config.toml
hidden_size = 192
n_experts = 64
experts_per_token = 1
router_score = "sigmoid"
normalize_top_k = false
init_std_router = 0.0315
num_attention_heads = 3
qk_norm = true
attn_scale = 0.125
init = "normal"
init_std_qkv = 0.0258
learning_rate = 0.00235
schedule = "wsd"
Below are experts of layer 3 (counted from 0) of a mixture-of-experts language model. Rows are named router (the router's row for the expert), gate (a neuron's input weights, with its number), up (a neuron's input weights, with its number), down (a neuron's output weights, with its number) and show model dimensions 0-191. Each number is 500 + 50 x the weight over its row's rms, rounded and kept within 0 to 999. Numbers have three digits each.
Before each expert's rows: "raises" lists some tokens whose logits its average output raises strongly, later layers aside; "comes after" lists some tokens at least twice as common just before its tokens as in all text. This comes from a sample of Wikipedia text that the model never trained on. Tokens count by the router's weight.

# expert 41
raises: ",", " time", " ", " same", ".", " m"
comes after: ".", " the", " a", " of", " The", " with"
router:530481466510564636546517508525447458549404448466556458479436512550497419536497479577529491485546474521514513545603574505429486551556535660451475570452454530499483479485504441502483471503509557558518458504486508456518459497477512505568552486588530538503516374530511371515525484488431565477477559536455614543492467546513468506422491440546516573386480499530522552538471521524540560603443471654368498456393464561491545480493474404496596453454469488477504536544463481552608441506505514442525511554455505496531464520467496452549487507458564531539511615451471483417500481486482457455
gate0:585493547486510556415513525540461543459519456540496472477464500548498603578474444606519525488482552485479573410479572463448473519552492539486463414430502504495445529392570527582434527497526569443513480502528505560483482493432564420458537546475499466497553441502434554514475514474561477543442524437503400464500594540510619530493559476529653522538448542517558472543517450539473448450523497494501553588546485575516473613421566535465564551540537469560459430519450522570420513457498428497379518468433542541486408466463479553502473410453517571545498417475464461553495439465527535608
up0:475528504468482494559419499542490498523551388423419547547480426496580472482472417406506492405524415563565471444460529487470470527479442502435491583539532451380460529600507476511455487509494446533526524532485379437455429551576512546550517504422396526555438481423548508530524415562491442462466523476410566590464402528587458426543554497568501490506538421552400532425512442569520468518447521466516619423488505476519513500486556488548522477524447537538504514365459531480468513571519510530589465542505489505497519532588535458559562492553415528527562430499489478494529481478573488502
down0:541516562439502520436506543523559462460492487516416536425539454514469534517383508445502614531645543450513513486453416431537480414476527579439539498462465570503535510459478528488528516428537480440574414500567511528487413485455485452526548450554552485483557534516570429501529551515565434409532593395468366480482583486513566492484457510447482550509479572480454464485415602492499509540466530471562488531435511484518528578546546450551508339452445439534492482486438516541528422477494523493494508539510508497432534513451551495553432496411408500514526392483522535577496582583474490452

# expert 45
raises: ",", " and", " of", ".", " in", "\n"
comes after: " the", " a", "'s", " Air", " of", " The"
router:510517549504498544522531378518446411574443454446517471421490536537515524515469520521488553488484512509532436487543534482470560501512503539500482591534444489405536565515478500636644525596421441575458557598441399429440489514343513380480563588479514495481487474503512462530493403537524562445487423570469546529433545516543433514423515443506483587452471440501497539495466538529539447520548527583524424505419418607402422536433485486504550524502451460440449503501554443460446494521454522536488580561514449476491508476502479447511459434514511500453504578467473459548438509480457464519
gate0:539531493527534505530563507476471537549456427473514511546399488443494481416374560514443466524495559526557567448600487434477484474510464472467524453518417468476619544412530535493514388433563502474431430555536534498547473445491575568548457552467439472424541506616547542472586556504422453408583510514503484481571552499464552559441482598547506466545524506486548501575534563514600468512515459528578455441416445483566582415533532541486504561508485590563448486573473467450453452536581467513517515495502493539544547496419495425500482461480502447536465524463575557411547483425466585467
up0:441476467536467496596406540453472581519540490582547406496466482519416500505387525473512469565504598484474535485522477451508550468601414433565575494589478554488470595485482588492494523482505426570479537558459561480541529443466466461513540559438418537432465472580487513456556454479420519511562441444495475513450410582511596480458491478471432503517458542501499498484523456453447544479503454524603537562410421519516460531527438530573404466497468509518439403525511506530493470465541469494500474455508484590519485533529544518509611675523528465552502554528618466469463480541555592504
down0:480549533535431511440464485550526516473479495454452458542522511462397520447553571533499507510391494459449448471555519454512431530508528512447470556524413439530522491490487490600437499508441522504453534528522487440437505513581536495428479494524500558505443564548413481516508497474400471543437481497583544519392452512476517584517510507519456529471483480457516439396545474497516444494553478499417603478516554490441420529647487442477499565505494480504444610461432518521377415586483558504440568503467575587472573605508476517484573475496438514594415541475518483490323526443551438499

# expert 36
raises: "Scientific", "=", "Member", "Studio", "Final", "And"
comes after: " ", " |\n\n", ".\n\n", "See", " See", " due"
router:625485537490510596535525541500529402424445485542505457458549552582507469409517546558467472498529506450517464458581527438486528512500460520503546436498470497572420579602450485545586511467479437572510532557436542501425432503546481492496504504491527431502516471516458412565463501497449584471508425531494492579461414575554511534501379454542498606555498422472502581471410507571525445539511566540520436463512435529484569597502452464467581498458591529512492504516517380483570454518500432459507530465590407602517425495429506474511482447527517433462549530569447561518557433529459542447
gate8:477444393566518528492567496543470385442495532488438465456540498500522534586427444431553486451474491559469462501429594484521445516556496611584427443472588535531430454519492517482479555487536533533507476413460444544487484463512529492427504435534544406510458492506445427505506446401515504511398435458521431553541540500440471499406471482540531542484519461447440565512543480482452544516471615587548445453491523433460537543512499404568570570503556483551414409499483484456441569438439538535603542391499482498535637478535513497490427499514521473530444505504535487417504507473591425456
up8:507454409500490533511510489486553448441452550469510514502548533468487469593443486482513466459492420515525485518472499520464406586634452485557385531460599570455412540463513505478414573449495550518539566437475457521483547482560515488466447438521623458559448465540503486517581427483439519470451347507443474494535523537543562489477478444572454642418519426499511509404521375576466545534462503569516504470518446524473502558432473525447555563618564497501474406476526461525496514421549517525571527392509517488494550544539504541490482517503424482546463436514503497420550473486578504528
down8:514520502538481535483531401461532479526447511547448468412498440465508518515505435426515553566445518543518470471412547537491415533540588535473493497502583551486497478518490540532460486549550395537455525452544480483520540501477593461417570561515487459474365568545403462613463469531407431590530541395402489467455570472465551537562467529611579562483398407551499558505529441556395535426447454582490472589377521533513569527559467500546482509534607518495518498472493567470485534458512507487505471512531506491542499475606511455477545464523461539532490526462483451423469431552562531475

# expert 60
raises: "0", "5", "7", "8", ".", "4"
comes after: " ", "–", ".", " (", "-", "°"
router:463476496483604501569464488505493486405539389456467553519495500595559484388462454493500494521546531501420540498508447464440471519567456586519597551469437503520438528553490444665511430508489478631505523487468543516371488478446564486490476478520460425522488457446438469578515437464544478429434514562457459536462511464559492460509435496544524614547509484518520521544453525579501470550482524539478490488516470643471479520494482532526495492487549417472580510510527468404590518462498434452543544515528457593401395482513498524482543548428516550493468558447449483569370429527521441499
gate2:502541530555460545556512571494616493460475428470469492496545543502587450530548476447598460594475490556473499467575493514521520538384474545496474412484492490462431596517611530495548552485494454514490484393500456521538551509490464557451527440515486521500597544495522539621511458403525476518465534467419479537465447551541451590521518543570549543584455511442513443592467521503401419528509419392521552488420481526516496560493558509508503536591477491488540551511579593483522477390572478472450491545444440499508415602520448493545502522553492485419486411466494433542438502486497368503
up2:466472494519489528596464477572548470540488510469452536489488585510574567573436478417603497537441409521435527537456495478536454493339501516522484503451554507496376538464537479529517520497447429463431515420481557521416593510505527555527491392516559467506492536590527493556507517546467494495446453426518509536487461512550459466520502495509495610576506417486534498587471449557473414367528426461406587461513517630476476523496565449513509551559455496464470524551545539460513485386550426552444481539577541486579432550555488532601587535510525512469464464520477491477449466510468430538
down2:509515488500472513436486487502479407555538507421463494467504461477458522494512521483527538533459387392517462566443429551491493549472495615463483486557429475603548445472415473567455360485544449544479451493537518497503525472532547557513569484418480436503472465476570553528463445467513468483463517493500515413559534471461514430406416492479523546530479529489502433438518500536482437512533483497475616545522503555471381432428571532500426676488524447481520564529461433514447497528517510534499461432506424459574578474459491591442409472634482525563449492604532590513458471454481500451

# expert 6
raises: ".", "r", "in", "re", "n", "ot"
comes after: " the", "″W", " and", " of", " a", " to"
router:504464534499477486516474456446576406464494475553507469499464508561515531493461507614474505505500497561490570512562505501482604394581542611498550495508359539461489526451413518540594508534389506542491529555487472491397455526470491451534470451543499478537480519521536485529473433496542539405392537558543554515552474538512510535522460406529487561487481380512536527556523547447531518533419497545475460479415393538493486511506490546535547432434459391495416521409523391552459585471539494437420507481527395531547447467504536407525548497514536433519458582513469490523426463386510477420
gate3:542503551506545553531513550510485500517455390463511531537520609477543436500500525595522544524545523502572445531454428384523509423575516498494399538509577519539375548521468486529597561489507512451445527568577499631482467449571504508526503566535509483429449489431461525435528524546483504526611537499595437551482483445356431500534549546438565499483631519456524503437471514498447508454523570529591509569514442533566555526513512453379548512490485561578529579471445466514500529528458515470507505460487504536517472510481562566436450507523464454430513426537553580541409470535475542426
up3:498559484502597515496529496544570600516509541559510615436511489481531499581462491507573449432487554592536487488400526461444599412540609475566425584504498438498516455414489478485425564384395542477535496467485522505480501508423525409475599534505457463483559383417508545498534496448449523487497491474500519497527460510450461461701566538508526455504512485532573518455527505496520540535535502523545645436504488549573482478552513475512589514548477536529518539469495601470573433573491552481529425527475469541548480459477525505508503443453568461450516531481457484505600563475508452523
down3:516536557589585471518464592509569460485462539537422472532521546529475431402422497471445536472509526469543557537449549524530539547602511480544502467584446544557579502524384430520565535496517526471426479551522518496494564527484493496475496457525525611502436504478484537568557501470389570482497457532452526488475477530557551524523547633527522540527520488517475505482469546517348520503473608495458412485514552535542589520472424501524480470458533464446485360464459506405501394398449535515472528435572526487546429488465507418460458516497509441425530408539579464470587482492568550574

# expert 32
raises: " latter", "fully", "0"
comes after: " |", ";", " /", " ft", "%;", "};"
router:502455524509528621587429507521476488462511466440519516482541570486557509490530525522425535495624534466467491406510549557512539482468485464511489532555441480595444543498501495606448539519449479490563546537497537472401483497481555440470432502481460379545511514494629462536530461439483540458493439533528428537452445537499527500462493458423506496494538472602489447555437522507621480510391481557456507528526521513383491500543538417442531508507433408598452466507558506460520444503466562515499472463481455462403390459438472412505578528471554495463569453516503577544584329497533472525
gate10:480516485482548440495588543469457540422480602513503467465489518549553513508461407572523572537524481561458486558432458505536421524603575430553522455554526514531478490448471520508482420553428439482506619591463476429510534533542436443503515523598468465443432602441564510508492476523525405605567451521541516560501478482600589444503462536453547516500418623509501539491578380511529535488561476507514575522511458530615547534509468501538514532502432467523504526503512504441465482485499575480412589527531541548476532544502430461506363592498482494510545577533477518462505480407462439425
up10:500452451463506504534530486431575449539468437494505537520585451450452440488582578552445406509533511472509511583506397538457459469491546512512509561476540473494476542580476496488483540503557435551476421508465488473525477435491413445434386478511468404492500506540573518485447469400420444490544527641450549544462514469607500520464453504520427443429517461450324451473528497562523470573489513517451558570490497467472527399586425576485482503552515493503490508486499467452557546461597561525454505433471609465561494508512517503512494543484538425564399513481499420489480540410551500381
down10:490491535491473476453543476552532551501471560470433515540445493476522504515586556478472527463540488514572469566371477510608445514552513588387402474531381513544511569494487503547621453544408450539523561442387503496472539500436543546492489588501506504436506472530443513532438516471448483548450461457469552539500472519590590463520537564465457411471449664577586546520495454496542586487505483474523446504547500530399532454434537578513453609485472597547443444517544477507428499541512566498561492443533475529449480506549413520514438490487490477461532435596514527469479415476515483564

# expert 11
raises: "98", "99", "96", "78", "97", "79"
comes after: " ", " (", "–", ":", "°N", "″N"
router:496482543478542589477523424447484529458452435535508471495533531590567497472421394519398449477503536513420603486516484434440510552559496509489504460508530558524492545462464430549556426517512500591428472454492511468423515519475508426488407552460498460566424493456526440560531479524568539387525606511563451609524513434595539551474408470484497532485416480513424553538493467502574503534490513513484429442481401541542576493556431473477492538525516514422587475417545388500600468572472501486574522450552439541507463509537451501552428517427573508426502466497491530475378445439512551524
gate1:481511562616592486601520414470530496441465566421537401483580403524403532398518546513452529415485566517596467522541575559504462493517468547458560505542513491456542403475515495451523533479549453452517407478479428463452528532506616510519506484472419536506507486454473384522478457522582540571438443460488557506577489579427459510506484494545640523493490508493478534539586518469530526546501530469440498554463535452496572540568540495486514485380457460461552542510528496471484531550506469538425500435452428478602516452520455530452488365522552443467488547448491416472493506499607496465
up1:445495566557480499490404554485566453521527653463497587476497523525442603488444504488423488525580564490464453615520502484426525476606558484558450491444588550527573549536494403488526474550493525562510498526475511498362586535455456480497547449555508552430474556540574566442588537497478497426576503432489484506506514457543513416429444476473463514487476542406496466501563562426519556483583489460522536465534507426540392587498549505481383485528543511468514579442552545438507450512459493508539445542427493436430495507476476507550459555553441482395537534447497513484532504578436451484
down1:486444501460419435450468567492425546495621542481386604502523622484477495482438419529480509505439505435450554557551427466488563513531518534577413407492442571551563506458468427524452429522481457538524479488494493566591491574530432451465539542505542482423516420507426635448479545494526544420524566522529515496548492453522478452514489415462456547614467547449520418426532445490522535547536491581449466524570467481426429476444437489554494541496525511551542515475518449455445510625469526499532394561457557489438575518494560502566505537456435554552508484528522440522446507500437499517

# expert 58
raises: " awarded", " a", " not", " also", " given", " held"
comes after: " It", " it", " he", " which", " He", ")"
router:469514521399509499477529476550515491463504517474522607490567593581540502512536492477506490490547524504527472473529570492488543449586526531538544415479468524548541588501578518463468409510449407554476497562513472479506511520446589512507600476553466510443510534471547464530579473535483509483435447563514443500477438478589496538525476479548474452544475296441546547533344527557500556571492453525486465532382395604480529507412482511539529461466437500414539462489540460460649532558484446463429518525561457551544399453483507437458461450458481528472488534436430566469438486484485484527
gate4:430532456472619522512488554584561413551540546469478456562539433473477525517516424430541513487368600419465435528460477511522547452479458535517503514423471473511588483435546495399349523464450515444475457468523444419502501447501597577549523475502435420536487510453475440449453518440590479434498477474554449551492514444545438566532494480463432451562536519568449465438502487539593516592553486452423459485514545523513490448427615526555539487526463504501469516459514488568541487470433435521509460507451503458437555442551534368486535550470527585547481440523534546530523401524513458552
up4:417472555502520476497538552503585478510526521392465513490469463586517599444471515433490474471468506526549458512398504663517502484383504502538538505480537600496506394546470473525448548418477482424558492539527583464481420517384583501443480426490421464519496541535512503508480460438448525384529528497500458503443405481552438508496410540506439552410575522454516602510465455511581447556522533428515484506568512533499509404480557582613477507498427520559483539477487528511563498492456565510380546531503447503462567582544421454573546525528520486440523483450486471537478491531453559542
down4:517565463465526534514491436505549472412518451523512481520569442500473520590634407528555566591418537513460472478475438550409507508480448535462525522552512544562551567519460473510540519568565578472476545560443477504515461449576577507513496451564487442551518498538496445401495512508526447506555385479592498460501493480533493536477491539591427526524523563560560436425594557504594491423523406583508487544430562553541520499490475494542518454563569515436489444457528476552454475674484477468498490518529553470571474532519597404487477638511448551477535474498524496460458537544496457587

# expert 1
raises: "7", "6", "9", "5", "20", "4"
comes after: "|", " |", " November", "In", " February", " August"
router:484510531524458613492455427492472453477300481429559526475490660507449429511512396422512478454441579469467473471476526518443432529596495582503507532557465493489456566525575421561548534519405438491462532576432474462451582528472554552536523495493507491499454524469470488463510537549454567520378511550566533517506403505523512527472424499534571539543457468444535468558456572539450522531474493532497477482544477495497566459524365483477482507397489557512515564492479474432508429482518557462503475506534487502423431528495467463523469529529546434460480485435405428494431448497485422382
gate10:505592546431491566473449542567387490549472548508475533504432495489481464447531541412503508520506469441582558467493490537511628458571531404546555578597465511488479518532446583507466513558619448548499518545500452512477559542480505463496487592520520523456549554453486524454436470482450499393484509559485538453457448454456512465566473510539570504445599459440553588485481502507486525551516505505535492528425475498556584527488472537559475415516473501517388518529398534549548473399503435539640553538491477419361515527509542464505481530519496456468462543335466549491471518487591544519
up10:486478508597514512552573493489599501502446449552392504556617525505462493467536502526526478510551512501540578529534470544515496495541562532457478553480578482398465523478481410489557457473473490547447516412514499501559523454463468517523585395469568444478479435447519484507476538508504484378481508509493537490540527623569528542590538516484477546531475421540485479487547458444467484475481478485468507447498458625545519437464481481552534451595396462434537466493392574457538514412545549463454611486515485516511467524529651482580468443470461443499598391480518597456576413536423473530
down10:497497531506589450445520559411514504488527509526492537482567549449411586505561547477459513464536514547431561527558454411532556571485485473508495470580487601513438436476542599529510554486433445511478492562581488547484448543563554405508475501538590564493387473412493497508480465577532589484484466514484549563592552521562485439448442483484513536516435553653476571586428466528569461466483446512449433418551391506506542566538550550516463428455566557536504530482500513454544544506546503515519537496488500441549482513531488457488420532457518510418523436473494512365497560480479524357

# expert 15
raises: " a", " the", " an", " his", " its", " their"
comes after: ",", " was", " such", " to", " well", " also"
router:570494503545542577581537500501480478547510506487520614507579560684505531477508430482480395482481558486468490498585582432458549523527511483516564566437431517545493475510433576572557422520497444567498454531497485469499562490473612590561490426491432575464434463502591496505503537427476569521447567620472595599528494453471484522523421424521523458517491516487565542496454505578441453592472477534489509519469431461530579522494476395531553493468498531477410480532565554447538483529581435509561480514527506544500461472662460489499466457482560487518494577451491477526569489499496493486
gate1:554522511438485567562403541479524504503537459531500510527516524482520416481562446488491409598557522556437455448457449468524552448498468458488471436505613439407540420491472498506393660447444544541414472483576483466510538524612509535456499477553538546550492545577535409494516473509445405531510480522467492534563485536490492451514557499587567510516523550486557475457449589505488544459591435551436465483433511439403561522508529493449450490441461493493563584490584597499503478446509396529474517358484499560445422560483474498497431575443524520484504482519448522594468479579467505470
up1:450591594593536496442456534528620576582427566475438558414479418470478561489457544476496515420520581485385494531441517537454458507537494525559537524588464556423557462431546494496527460522607428509474562414465517527480475455417583547459528568486607433501433531441485560501494463477449562464541516463414472416537471518550524494444529497411441547534482502532526536489572469472528501461495404579483534595478475483461466429480482555525532525495353521408494586497527609429470483486454528441514574471495473504493525482554555506544471435470465462473616504514466501503476492510484479498
down1:451523535503521462545458480530507400497500470485540609550517563519511490498444519511510471563497553486421520535537555418457653573476473612485458525515471475477517495455504496457496574473505502435468530480451578584461501596583562478560542509529613549543502504491480616600433547599441457486497441479453517437501541526542381594488413559523532461488618578532510526435582545526532547522520453508450513545456473525458479516522421566484495465417370521492499429540546500474531477435497491526470442443486440531546507490464473454645500576505524478478519457487563479577502467538554459402

# expert 43
raises: "'s", ".", ",", ":", " of", ";"
comes after: " the", " a", " The", " High", " Communist", "'s"
router:562469546455484536498531567550465407520419402518568422378541642601517557493457528563393512486470525464517472532518516515537438425477525534586464446557505589455498475509509505561533542518489416488516444577422370524536562531468512545498533495450501428512428424395481487511506411521554550484479406506535517483487460520537461460494449491490520576446508427456543498513388507531571471518470495559532501484479396570424478552493521458479534524439537490454532496488490481513578477507470511558506470497479370572422457404535538560489425443521507476511475510396424522443515476557423567548
gate2:485535500529544563397416442521570519436493545531620507415536514487499579483524526493494548489493506506597520550633473502500620489468506465564537422515555515375551480588457503496469494361484510481508504599568413398518462474451464567442459437459463433505570432522544490476437530521558501491479458494418507527442523535540506471515575474550454481624556471517518419503488556547538517515452498528463495436460466413585476541434474504468582500493543513548417480466428531506473491448510524472524583562442452431565513539502510491587548520597480388575525513471567510498565522494431529503
up2:561507559462456575371509542513549529502580473475484554458471494459434522561471473562440418464459542421514526455546566499451564395549535364492485478520530472542485466502485470531529534477469550505588485456471515592538498484563574457504544502451477466435498510489403526499547486550590584480535501502505415420567602520531567457504596520510411416522523529511529469510538530507592522599388516588506437613459561444521502537530543413562534514536565475474520502466487492501480476622428470437535522505486492497596524479526501509566587484523537438430584578563495492517429447555467543547
down2:409585515522531502449441556551552522569446465482482525529529509427481535472471563435507429531501542499501486481445541573536488541543495534562432470475505422554449454441450611486453418475485508462534530432485400520533523573447409493490491554576531513404437536510516534474586391475517577480471498476489415495384580462549513483550488473488641496609445543436465481499500476487387540530463545559516453442577494524499454465505521549593437483522414570465474535520476530440532451505469482580630514607478533531468481524484476514451436490492544484514520468465399637469509483509475424563

# expert 7
raises: ",", "-", ".\n\n", " (", " |", "\n\n"
comes after: "20", "19", "18", "17", "16", "15"
router:599435505441467533574483518559449429496449452512485480511561556608512547471546456466494498487452643472567463412513551453406507460521481533594460500503436529597439508586615564592501483510469430513562520502459456510464594592470546560532562460474563514530522528473501460574498538516460588526462494606467505574400535573448478520419431507447589517521498468465522566532448532491535453515539463525425439515445483491487503565430510513460532432424525517502424487441493462474480499562512607502456500489616437494443485559488520437484531535514521413481477560544390481475516404472431497503
gate3:496510472405457460525524519563483530478444513492586569576525431490524461535559439465539504564508440377527460559483531470473475492456521509517463543602483514507501483441531446574473512510480511485497416479409439403538531465434527507347464500487523490471515551426495550570449524508565582564601571514486453546589494409500518460479532424434526421484553500422411505532379552475516529439507515479485484500530442476494438510511477509427449507447435583514565424460617504449574514511536470460498427477414479441489470427567478456545537531507414480535596386458390511555443499496520515548
up3:549536478542434380465546491477488506554431499557522425410457491440479506532596500497598465482570458499532418549539468539516590495406429497479465532502538514441476504576440513560674531422493545579492533599505562503469433483464465570492509565609452457397529452507489449512470541490488465514505524625444588522546436469446417550522400459490557504489490478453517520451556489456497478530509537475551630419532456511506602443555507443418445436476510478557512468559455503531472476499526454465507559533527519555530400529474482488476489420496502473489432535592471603453518474501531460486
down3:481513475538527477395523417472473588455525475452535580507455404547569488575514507433450507445532518589436468503482516507560485461523484446502544484470514467499531619572537543465499483526524502521467530443498510539547545606501528532498527488503467523540525543576547483497469485580475633482396550418431443491478479579401474518494462442457453559554485400574583510526499487487565522458566541477475487527425540535549536472473513571474384518543449493473495430428448456408623479429463550498472505479515565432492632565568541511543520545549632472572533502516483444580473446482455404485

# expert 30
raises: " to", " the", " as", " in", ":", " on"
comes after: " was", " to", " he", " a", " and", " He"
router:529442520542562592532464464449595416562504469475632496493582659484562556471515480535496522509534547486518492454570577582432521530485481514468432550582449569538474548494511482626466424408447496558492549475496493456429530553463456503575503463517540525550512431523457421494542514535534606477542396612519569600423448510571516480439514448555472538412482449522480469507457514549495436577523439554421532529506598505470531479524454445556494480492588518485539556491550486553498395513537486528550540524492478481529462478530541465428541409418521507463562508556431440539485531475514540460
gate2:501554484480487568546513509396644568505479556503464565485536491490539529496457467490512514426492450550586440506526507426516464445485478481498583403525485531409547439493409511590475638549479531433623506470518541541590455516475473462538416470461411517526552510551544511581499503415533466548483499545538386424561615552430504440421593455492517483511470480478606445518502548525521480478523499420491488586498444513564528443558525506470522526488607522550482480449538600593472502454496548477474534553567460476558558563459393502509458447506500510490431429488479532576501484474525478559
up2:509459562415461498375564485452428528496473493504474490545520464431476422449579580523410551444561464532410421471583478560436513460457431499482531477521463467600457466488568451465429516479434537533427533475543482490440538425575528460467479511516486441502570417450506476524400526502416390464476515450445538538571563380522592515473581507512497543536453518592559447467505409482514492487468394519512512459505499505532543489435507485481515446506460457549470401478505484579504569502427472560512492508594572481506529508514581428392586550466477427503526435523605481502498549489548444447
down2:470531529566542476448556583540511492461525374471450472496513510528508569382484512472439612482494592473507420561578527523508568459505498520411416464507545537489507459495525392502483515542408479596586520545494528425519529559510429486482511550523510491478494490514537538504570470543533478544496578454450506555437440473482516454469453458508532470435445434502520560535510607505517551417571518583440502423495398430567508528375433542508479487493520526427517440505499493533505502502400488512447511525480401493413543489479557368531537469579408447420524458463618473442463589503540450520

# expert 18
raises: "ec", "at", " States", "men", "e", "a"
comes after: " the", " \"", ":", " (", " a", " de"
router:459421551505477545571505528543519514505525390555513488525452482552526472484539479474425475394545494468486566522581486444398556439533453532556539436513513583428529509540413463487524511483468426575509410496471470441372583506517506555499488510496469542524500440492518468550486470454494507445437473559495528607444399488441525465413471452567534548500460426508500472590336523501598536561484450494505484419513447490531487535542484441466601532544465448528441498438525552561596429454478509445436434500569485504506490500476527427512447395505537476420508552431505540431478502426441421401
gate3:463468558436510408470473534489449402498554460554520560492471514395493413512547496391509447534520582485485514476510508475480489435523529557495470597569534514490479532616498448472517442479443562448409501449471543477447511541511565491498465498493502540484502381551436481462567472501480549453494530507557532466390454462537485519460446521569507535465428519460414502496513479550570651488572410477521533448530572453411507485547411459488461471529443471469538470500563573488466509498503465449433394471483528417333499532448411512546568457442443533546573561516491592481502594464508482429
up3:477551574559494549491482572601541557544497537483588505542464518462510429482485447435501468469612589561514554452461519544474541574495516450489443548535498517541605486550448523559413510489514537512477461516628478477439549556469530497481535582507549524507470569433465522500461474496504520426601485543491445543443457440343428372512541504485498478541541546542507461530424551417541510491469526576457411503532379519521494473464431446492510509512519438419521436522423433543524446551481504455540513514496475503554572458469619487473603481550493451573488521588511574424442517450567419477
down3:570587544447506377484604482530566527493526507506488534531445570497534492465539520433533475486469516437449507504545567480537620435587450572569615486545424503571549489475585427452506534489431571446536616531467476476499505499515505490568520479515450520501481564537548493534543486592460458467426465479659588480511502563530529469494569408512532530528517478541437555514645569492570487448456505446512518451502553534496502432456495447488521572431453529555479524525435600429442461516521529572519553397446520475531558538512494511489452510576456502477562587452546520496565464572439513551

# expert 31
raises: "et", "est", "ard", "ett", "ell"
comes after: " |", "|", ":", ";", " Women", " Men"
router:465410556407481531477463521507538483495493429517568478423556548526595510465564431478435506491493518444452468386490549545464579404497510470482538552579439493548489531512505463566432476480459450496483571490459544406398520534508489419509527473589502485552483471485561479556530527511480559456479442546579452616407386511540465531566515479514489552442497488577550439492406483568527391634507489605510530529492522531485462496514485418424534558518617509533565536505542525506469474484492475428513526407551378457477505459543539438433500464489520431482449452589527452578457456443490497471
gate3:495500406414472473471506495490438477519447418423614488422502512517523571500455472412552633503483551576441476500540488543390505545559431455439646427531506444484453458523506493523467601557536476506474425621570595462506495489486557566528503451469427417489527468494516435405538486466493502372480410502485514479496546546494467522543458505540516511453589554454541437499526473459509466446457501488520468536508502500561549480507471559556495446488593469476437505499465517498482473489558571497431555544485535506547552514623426480467497468600542439513528558550448420501531486573419593439
up3:408489497506389439476488518512539539467513576434539473525534575496564485545455459547472526572535528351519475452515460598457596539518538422436492421490446544447552494513490465452519464577453516506504456538516568494518616467468526509503493550440510498566430484436519523572520462464506526486470454512497535464514504486465502549467535496534497569471465579515539484572609441424500502569522597561468481461513493439469604546401488519626513495540516516467419467535513585478521568514552561584445497569408436666543546486420488514498459384502489434465529489556463602515509463449456495533
down3:422491514533584437409486538541579543489582484594488553477519580536519455479492524565483555523531436497463500410514504533506477456498408532347527482550494459628463535520496617437513516537545463520508526608521499457543502559656500539461488517507497539423486562533503507447482532411536561495454548464414428559554508527556532613490545446506501527455528480527451457538425420560518504463513533472443481517505528477471494446434564467567532413507520494445519491419540533492579436501456489568470431407562451492509554458475547567502453510588453470515592524566554440393523448462447528463

# expert 35
raises: ".", "%", "5", "0", "8", "7"
comes after: " ", ".", ",", "–", " (", " ."
router:524471464497524502585561524539496483438489464487472473516541568579517372377481526488414585567659583534489521503494468468500481459588429501541544532560368600533461614559474471634463467514479504597513545520470520575373516490418492475562447477462502433557534476428472484489475547469503511545466527619493529575492516535502495468481406479545446520501540458448496467599457536578572500537453478481425499494546458535456458538563480517522571450493515516511481500439522514516553492575552482490554526570565454519479429528416479529505557519383528474517496506468454505548478449478461412469
gate2:506458506467466421519517508477555595538497559418506556576461495464528470444520508495451465496501438515517503471399536537429463466516505487491505529439444481508429496511584503477578572500434498492528453415567534563603538535516533481595455488493512588437443562452391551524532512452391585576464573449450485583561502468430496524490438502579459480456522436509475454507509542413531514550585469491550486513522453524640451494448510467519620529393547475386507452487469483541471585610593446418531521539443519485389498488489422503471497502482464463561475578521491577472427439465510500542
up2:461527564476595512524504492493477547508515585531503538468538483504497506656436480462550538532499544525510501524577496495510483429486559546419444390510547501509552508440503507482465499515512497479512512497529520390468573526410492488444476447437537528531438420488486394538587368451583446509528501580408497477527502570511477511482532398435556466337542404511500502408546601497537488565543503459498495511516448418513529486633484486476491362503433465493492547557492536498563534380483475512407488534495441511480530455452532570493512518492553578513390500499510445467474502475397511515
down2:585459503512467458543427582532469554467502392468589576470408475530529532480483570516408540532490497397558542428381488553456487466563568468500459545377508490532549482498501459435469547461414531483499431484439523408498508534496518497509403515602477621548444436513493547485464548446495541477480495539496530614425557466463531509481492472449443492532530457560564485485496423482499495453584534463440417541567557476537488453514484470524382602420512448441559514414445486518560458498513388437533423505494573503478472502579525470528457552595519523530463471460499576549483429503550487518